python train.py --n_experts=8 --normalize_top_k=true --init_std_router=0.0103 --head_dim=64 --norm="rmsnorm" --rope_fraction=1.0 --init_std_qkv=0.0435 --lr=0.00124 --beta2=0.98 --weight_decay=0.14 --lr_head=0.00591 --schedule="wsd" --decay_fraction=0.307 --steps=6461 --dataset="wikipedia_en"
Below are experts of layer 6 (counted from 0) of a mixture-of-experts language model. Rows are named router (the router's row for the expert), gate (a neuron's input weights, with its number), up (a neuron's input weights, with its number) and show model dimensions 0-63. Each number is 128 + 32 x the weight over its row's rms, rounded and kept within 0 to 255.
Before each expert's rows: "comes after" lists some tokens at least twice as common just before its tokens as in all text. This comes from a sample of Wikipedia text that the model never trained on. Tokens count by the router's weight.

# expert 5
comes after: " ", " |", "1", "2", "9", "0"
router [104 115 126 109  84 146 132 125 127 215 129 159  87 126 144 132 170 158 198 130 136  88 160 160 111 202  81 100 123 111 128 124 148 170 128 144  81 166 151  91 152 169  66 112 139 138 103  78 162 143 144 152 197 128  71 136  94 177 108  61 121 155 152 123]
gate8 [163 124 168 134 143 108 130 152  93 129 136 100 201 162 107  39 132 117 138  94 116 200 172 103 143 114 117 144  68 142  93 155  90  66 168 142 112 103  99  51 113 153  95 161  55 132 125 117 132 122 147 102 127 135 148 134 124  44 114  95   0  30 104 171]
up8 [153 133 146 209 109 141 119 129 122  69 123 126 126 133 162 133 192 114 116 156 140 103 140 131  90 138  92 163 174 109 118 134 133 146 126 100  77 128 152 150 136 171  94 100 118 138 140 189 100 141  50 150 158  98 116 100 112 146 155  89 209 105  97 116]
gate9 [169 150 100 183 152  94 139 117 151 106  71 133 124  94 113 161 114 172 124 106 114 122 134 157  89 137 132 167 100 126  97 128 133 162 148 104  84 138  66  78 124 101 168 136 108 202 121 148 123 211 171 137 133 145  95 103 166 135 128 173 143  63  88 140]
up9 [186 136 155 122 135 172 121 128 180 134 159  96 136 145 215 124 152 157 158 122 166 114 107 186 195 150 127 125 113 147  51 125 111 134 102 119 149 119 108 121 141 152 170 127 168 144 165 223  94 129  81 107  94 134 114 144 138 125  87 118 104 155 153 104]
gate10 [134  85 199 119 178 101 155  96 157  88  91 138 162 141 157 121 145  90 165  93 112 160 127  38 134  88 173 144  99 142 159  59 156 116 151 142 153 114 164 123 120 146  99  66 121  85 115 196 112 151 102 125 127 191 113 158 149 115 124 112 125 130 117  96]
up10 [135 145 196  65 151 105 162 118 176 115 102 118 139 134  78 129 108 131 158 178 149  97  79 117 107 145 163 103 111 133 175  75 132 100 121 147 137  56 157 129 110 137 194 127 148 134 114 121 147 161 106 130  71 109  87 170  74 125 119 161 102 179  98 130]
gate11 [105 118 142 101 160 101 154 135 241 132 130 115  92 145 103 129 130 165 162 113 164 151  85  83 120 181 117 178 142 149 162 116 130 147 141 123  98 154 168 107  98 117 107 146 152 127  62 102 118 193 220  96  57 133 125 144 153 128 128 125 115 110 104 112]
up11 [196 139 120 130  87 178 136 162 163 140 127 119 122 129 152 166 125  92 138 137 162 129 136  77 141 235 112 139 110 126 142  94 125 159  85 125 153  78 135 149 204 152 168 121 162  79 161 106 130  64 117  98 173 145 129 131 150 120  45 131 129 103 138  95]
gate12 [184 108 145 108 123 133 252 108 103 144 116 168 118 178  90 132  81 105 131 135 169 110 126 148 140 158 121 116 116 114 149 125 155 144 173 145  96 182  76 108 166 100 151 141 131  78 108 170 112 105 120 166 106 165 166 108 114 105 199 111 176 168 118 115]
up12 [165 114 124 236 175 116  71 183 145  90 125 118 145 105 120 119  85 114 115  93 114 158 132  67  79 105  72 113  84 171 161  83 162 148 136 140 167 130 130 128 117 106 155  93 146 198 185  78 124 124  78 122 123 131 174 145 125  96 152 140 149 117 116 161]
gate13 [184 137 151 161 105 145  99 141 136 123  80 116 122 149 173  55 137 151 148 137 136 108  98 121 124 156 236 116 202 140  93 108 115 153 110 123 126 134  82 125  79 140 126  66 130 152 146 157 113 144  96 133 112 116 165 126 110 198 130 161 174 171  95 190]
up13 [ 95 178 119  88 133 143 123  98 131  91 122 119 141  87 134 161 112  90  80 162 103 116 134 125 103 161 129  81 150  98 127 177  92 128  70  91 119  67 104 166 125 101 158 125  85 109  63 159 137 138 135  95 147 108  77 159 176  53 149 120 132 122  93 104]
gate14 [133 194  56 130 104 123 136 157 134 128 132  86 152 154 117 116 126 130 136 149  86  89 110 127 172 112 132 100 180 175 123 130 187 135 116  80 127 175 149  61  66 134 112 129 200 135 132 158 162 161 135 133 149 138 133 163 223 117 142 107 135  66 174 124]
up14 [121 132  84 127 115 158 161 115 105  93 159 121 139 210 147 160 111 104  59 128 123 129 136 120  97 131  39 129 106  78 200 106 152 227  82 146 167 153 173 166 169 197  66 170  42 111 146 148 134 151 150 129 117 115 116 117 117 127 125 140 198 114 125 128]
gate15 [ 92 164 157 144 125  83  97 148 119 104 200 119 112 154 167 115 100 123 146  78 149 186 112  99 125  80  73 146  91 147 170 111  74 107 174  53 176 102  94 103 145 167  86 157 119 157 121 102  96 137 147 121 113 164 157 128 123  92 149  64 171 140 126 133]
up15 [113 172 118 133 155 137  55 174 134 149 121 142 103 169 123  86  96 125 126 171 165 164 122 114 161  62 139 125 132 141 164 115 112 140 175  95 113 151 142  56 121 149  78 169 167 146 136  98 128 125 169 103 168 133 161 143  80 108 138 151 127 119  68 126]

# expert 4
comes after: " the", " a", " and", " was", " is", "'s"
router [111 142 103  51  78 190 144  75 145 178 103 160 125 196 143 129 130 122  92 106 131 120 159 184 122 126 101  95  75 152 105 109 119 161 148 168  89  88 112  94  80  95  90  84  98 168  69  92 155 151 195 140 143 107 123 143  76 159  82 125  93 186 139 132]
gate0 [127 122  37 142 106 102 133 107 146 118 150  66  77 147 157 121 151 152 128 113  96 141 165 162  68  48 214 142 123 152 114  96 131 113 211 132 110 155 126 143 132  87  97 100 112 101 101  57 118 195 104 186 152 156 113 107 152 169  97  62  89  93 132 126]
up0 [161 107  74 111 145  77 100 156 123 133 136 106 187 111 103 114 155 109  96 123 151 112 129 122 109 173  99 114 141  77 141 146 139  90 121 100 123 121 106 139 132 177 116 150 110 110  84 190 128 163 102  72 100 106 143 170 114 115 129 151 182 142 120  93]
gate1 [104 125 138 125 129 157 130 104 132 161 155 105  98 192 164 113 116 194 158 151 124 121 175  94 122 159 159 198 113 118 127 133 143 144 118  79 175 164 131  99 157 179 144  97 125 129  82 101 116  82 170 167 164 149 138 112 129 141 129 105 174 108 147 103]
up1 [131 104  63 111  64  74 156  92  89 179 146  60 170 114 106 118 154  43 168 128  89 111 164 111 183 114 136 104 150 142  75 123  80 128 122 102 109 153  83 151 171 130 166 149  98 181  96  92 137 134 106  56 101  84 127 106 100 108 136  81 122 190  98 158]
gate2 [ 96 228 185 128  90 152  88 205 138  82 105 127 111 176 176  75 104 105 128 160 110 117 136 151 110 126 142 143 142 129 149 117 155  71 208 130 154 165 120 138 137 137 152  83 134 121 130 179 109 113 112 150 110 128  43 106 199 128 141 158 114 111 165  82]
up2 [117 110 124 137 106 129 128  66 165 116 151 105 139 129 124 208 111 152  98 171  43  86 122 141 168 172 147 151 157 128  81 104 126 143  82 150 190 129  95  87 125 130 124 184 112 133  62 165 122 168  92 156  77  53 154 121  85 119 130  70 170 133 143  51]
gate3 [129  70 119 118 144 169 159  92 140 118 107  80  93 145 172 154 116 137 145 179  77 146  82 135 112 128 150  97 116 157 118  90 152 121 107 147 118 131 138  99 127 106 113 138 105  93  91  97  85 126  85 148 166  88  92 161  68  91  98 107 137 120 138 137]
up3 [111 123 204 154 121  95 131 134 104 131 106  68 164 160 112 130 142 107 145 170 150 136 145  60 172 129  97 159 128 110 132  89  82  60 132 112 126 112 139 134 132  71 185 149  92 121 180  87 121 113 111  69 118  88 156 141 173 104 115 141  97  62 134  94]
gate4 [165  98 144 150 146 143 195 126 126 112  72  91 147 113 141 102 177 152 156 158 151 142 132 129  45 116 177 120 106 113 156  74 165  91 108  96 114 134  95 149 170 114 122 192 148 109 101  74  94  80 101 133 144  40 110 113  79 159  98  83 123 108 135 129]
up4 [117  96  97 178 140  81 135 151 105 146 137 141 142 119 102 125 196 103 131 164 127  64 148 134 114 149 136  90 122 103 143  94 104 106 167 127  66 136 141 127 154  98 156 113 136 131 135 101 179 139  84 117 152  90 109 108 148 130  69 109 145 115  83 106]
gate5 [157 172 126 118 162 154 164 169 182 159 158 123 168 164 161 139 112 116 115 141 163 145 118  99  88 128 125 148 120  99 170 159 158  98 120 156 115 155 152 114 160 160 142 150  66 193 156 112  91  73 157  78 108 148  93 135 115 191 140 150  80 190 114  61]
up5 [119 211 163 112 131 191  99  73 141 131 166 104 113 177  81  93 114 145 136 161 135 143 140  91 101  97 139 137 124  60 130 120 186 145 146 154 154  88 139  97 143  79  93 102  90 168 131  88 145 121 194  47 137 115 135 163 156 140 114 146  30 165 158 127]
gate6 [105  87 155 148 139 145 143 170 161 111  96 145 145 140 132 119  97 100 174  78 119 175 164 155  81 116 113 160 131 116 122 155  97 164 118 103 145 120 128 103 127 155 149 166 133  97 124 176 143  53 139 128 197 162 174 131 161 135 172 146 109 173 171 116]
up6 [110 125 112 122 107 166 112 125 126  89 189 171 111  76 136 128 122 114 152  99  98 187  91 147 174 165 106 130  84  98 143  93 105  71 116 167 145 180 148 150 176 106 149 201  76 112 106  63 135 197 108 140 143 186 164 143 154 142 165 116 107 157 166 162]
gate7 [ 89  76 145 150 130 118 165 125 115 124 106  77 128 191  84 111 118 127 133 157  98 149 186 102 125 217 145  91 110  82 160 107 152 104 180 147  94 127 125  95 122  86 150 142 122  77 110  98 102 121 116 142 100 127 108 146 167  64 124  93  87 123 183 171]
up7 [132 142 130 143 126 148 167 134 139 144 167 163 157 219 125 115  97 178 104 134 121 135 108 102 180 105 167 191 110 112 104 136 108 131 101 114 111 131 150  63 165 168  85 106 137 153 140 163 116  96  94 106 151  96 130 117 125 148  83 131 176 113 156  97]

# expert 7
comes after: "0", "-", "6", "5", "3", "7"
router [120 121 142 124 105 131 107  97  97 184 171 131 125 115 192 122 148 177 141  96 114  90 150 180  86 134 147  35 176 100 154 109  80 172  82 154 130 128 134 112 122 154 114 103 162 150 124 124 145 161 114  87 142 113 144 115  79  97 148 100 104 158 121 111]
gate8 [161 101 134 141 210 156 159 107 103  61  97 141  97  59 149 143 107 172 136 143 162 101  72 141  42 118 131 166  87 117 135 164 134 140  86 152 129 163 185  52  75  91 152  50 108 167  92 122 117 116 194 110 134 176 129 109 127  99  88 149 152 172  96 110]
up8 [197 149 149 135 175 111 184 146 143 124  85 112 152 104 149 125 121 183 161  34 159 157 113 139 172 147 100 147  87 108 137 110 181 135  85 118 100 127 128 160 175 116 164 139 176 146 112  83  73  75 126 163 178  96  97 104  72 124 160  67 154 132 154 169]
gate9 [115  85 132 109 190 158 142 120 137 132 103 144 146 130 111 102 123  81 121 137 151 145  95 135 109 113 110  70 149 171 141 106  78 110 138 105 122 202 118 135 141  98  73 151 159 149 144 141 129  93 127 121 133 127 132  96  99 151 139 136 202 105 166 104]
up9 [167  83  67  65  97  88  84 111 201 160  91  48 132 178 164 181 111  99 136 116 125 110  99 143  90 108 172  96 144  91 106 132 118 169 137 144 118 149 129 189 149 135 106 104 120 113 130 113 151 118 113  77  96 147  68 158 149 116 120 169 181 131 127 145]
gate10 [ 87 116  75 145 116 144  97 103 187 166 140 123 126 165 144 129 123 157 179 114  80 176 162 149 109 123 194 162 131 115  95  73 151 122  92 177  75 125 105 106 151 181 141  64 113  58 114  79 139 170 163  78 155 177 143  99 122 116 149  83 165 113 104 178]
up10 [104 138 154 142 196 106  85  69 139 178 140 111 123 147 216 151 102  35 161 101  84 101 104 157 135 122 157 125  61 130  98 100 138 103 167 131 153  97 118 133 133 161 132  94  91 145 163 175 148  91 130 113  83  84  75 111  74  95  79 161 174 144  75 116]
gate11 [120 140 129 104 160 145 183  82 129 160 104 127 104 154 127  89  16 112 128 107  90  89 160 121  95 102 169 149 137  89 165 119  97 112 110 142 120 127 128 102 169 174 180  92 136 162  81 128 153 130 149  98 180 128 121 143  60 125 130 125 138 161 141 147]
up11 [115 128  86 127 111 106 183 174 103 134  96 113 215  89 149 120 145  45 152  70 134 138  97 132 136 158 163 124 189 160 161  98  44 104 167 138 163 155 158 137 144 128  64 128 159 118 139 151 141 140 116 181 155  90 112 110 145  97 111 150 113  72 107 112]
gate12 [162 142 148 190 134 100 117 129 139 146  81 176 137 167 118  59 111 146 148 140 143 148 145 145 100 138 144  80 200 152 137 103 130 132 126 110 101 161 113  65 162 150 117 115 116 148  92  62 118 136 110 131 146 185 118  86 126 131  88 151  80  61  96 153]
up12 [172 150 124 139  99 100 124 158 150 184 146 115 127 181 115 118 177 124 145 131 117  94 147 157 126 137 128 101 166 113 144 111  96 169 141 126 120 157 120  81 127 122 135 171 101 122 171  94 149 124 109 129 102 131 188  99 162 123 137  96 109  96 132 130]
gate13 [ 82  91 115 147 143  88 146 124 153 113  95 106 139 119 143 137 121 119 142  88 168 131 212 170 133 104 150  20 203 167 125 151 170 149 125 130 128 177 185 147 157 129 116 158 134 101 104  97 127 116 143  91 120 185 120 106 133 178 153 111 117 122 124 152]
up13 [123 164 127 143 147 138 146 122 160 151 170  97 123 159 116 105  92 170 130 141 161  94  50 127 131 130 109 141 152  83  92 205 108 143 149 157 130 123 124 136 175  57 199 113 117 126 116 138 163 158 122 138 147 137 166 160 126 161 118 113 122 128  68 127]
gate14 [132  98 130 121 121  86 140 115 111 167 203 134 158 167 127  89 164  99 147  85 158 169 154  79 137  75  87 106 137 196 133  79 156 100 116  96  52  73 171 179  78  65 106 110 168 155 106 113 159 156  80 167 155 148 155 148 143 155 144 137 156  95 190 188]
up14 [130 111  88 118  94 126 136 141  88 162 134 200 101 140 107 102 143 131 132 139 162 194  96  60 100 124 143  97 153 125 134  87 134 109 129 124  91  82 123 143 133 103 100  73 172 167 133 114 127 112 171 175  88 126 153  84 142  96 151  87 103 108 119  62]
gate15 [185 127  77 129  82 153 120 181 126  86 159  69  94 197  80  63 144  67 139 130 163 124 176 191  61 118 130 108 119 134  86 141 131 115 109 142 104 124 127  86 104  85  49 190 147 114 157 140 124  71  89 113 200 102 156 140 148 102 115 139 130  82 149 124]
up15 [120 176  75  76 161 162 107  75 185 174 152 148 125 134 109 144 164 125 126  90  83  87 109 114 127 111 125 148  86 140 120  81 111 125 142  86 157 117 135 139  84 183 119 148 125 126 144 191 128 139 125 114 129 121 161 116 125  82  90 120 118 130  91 138]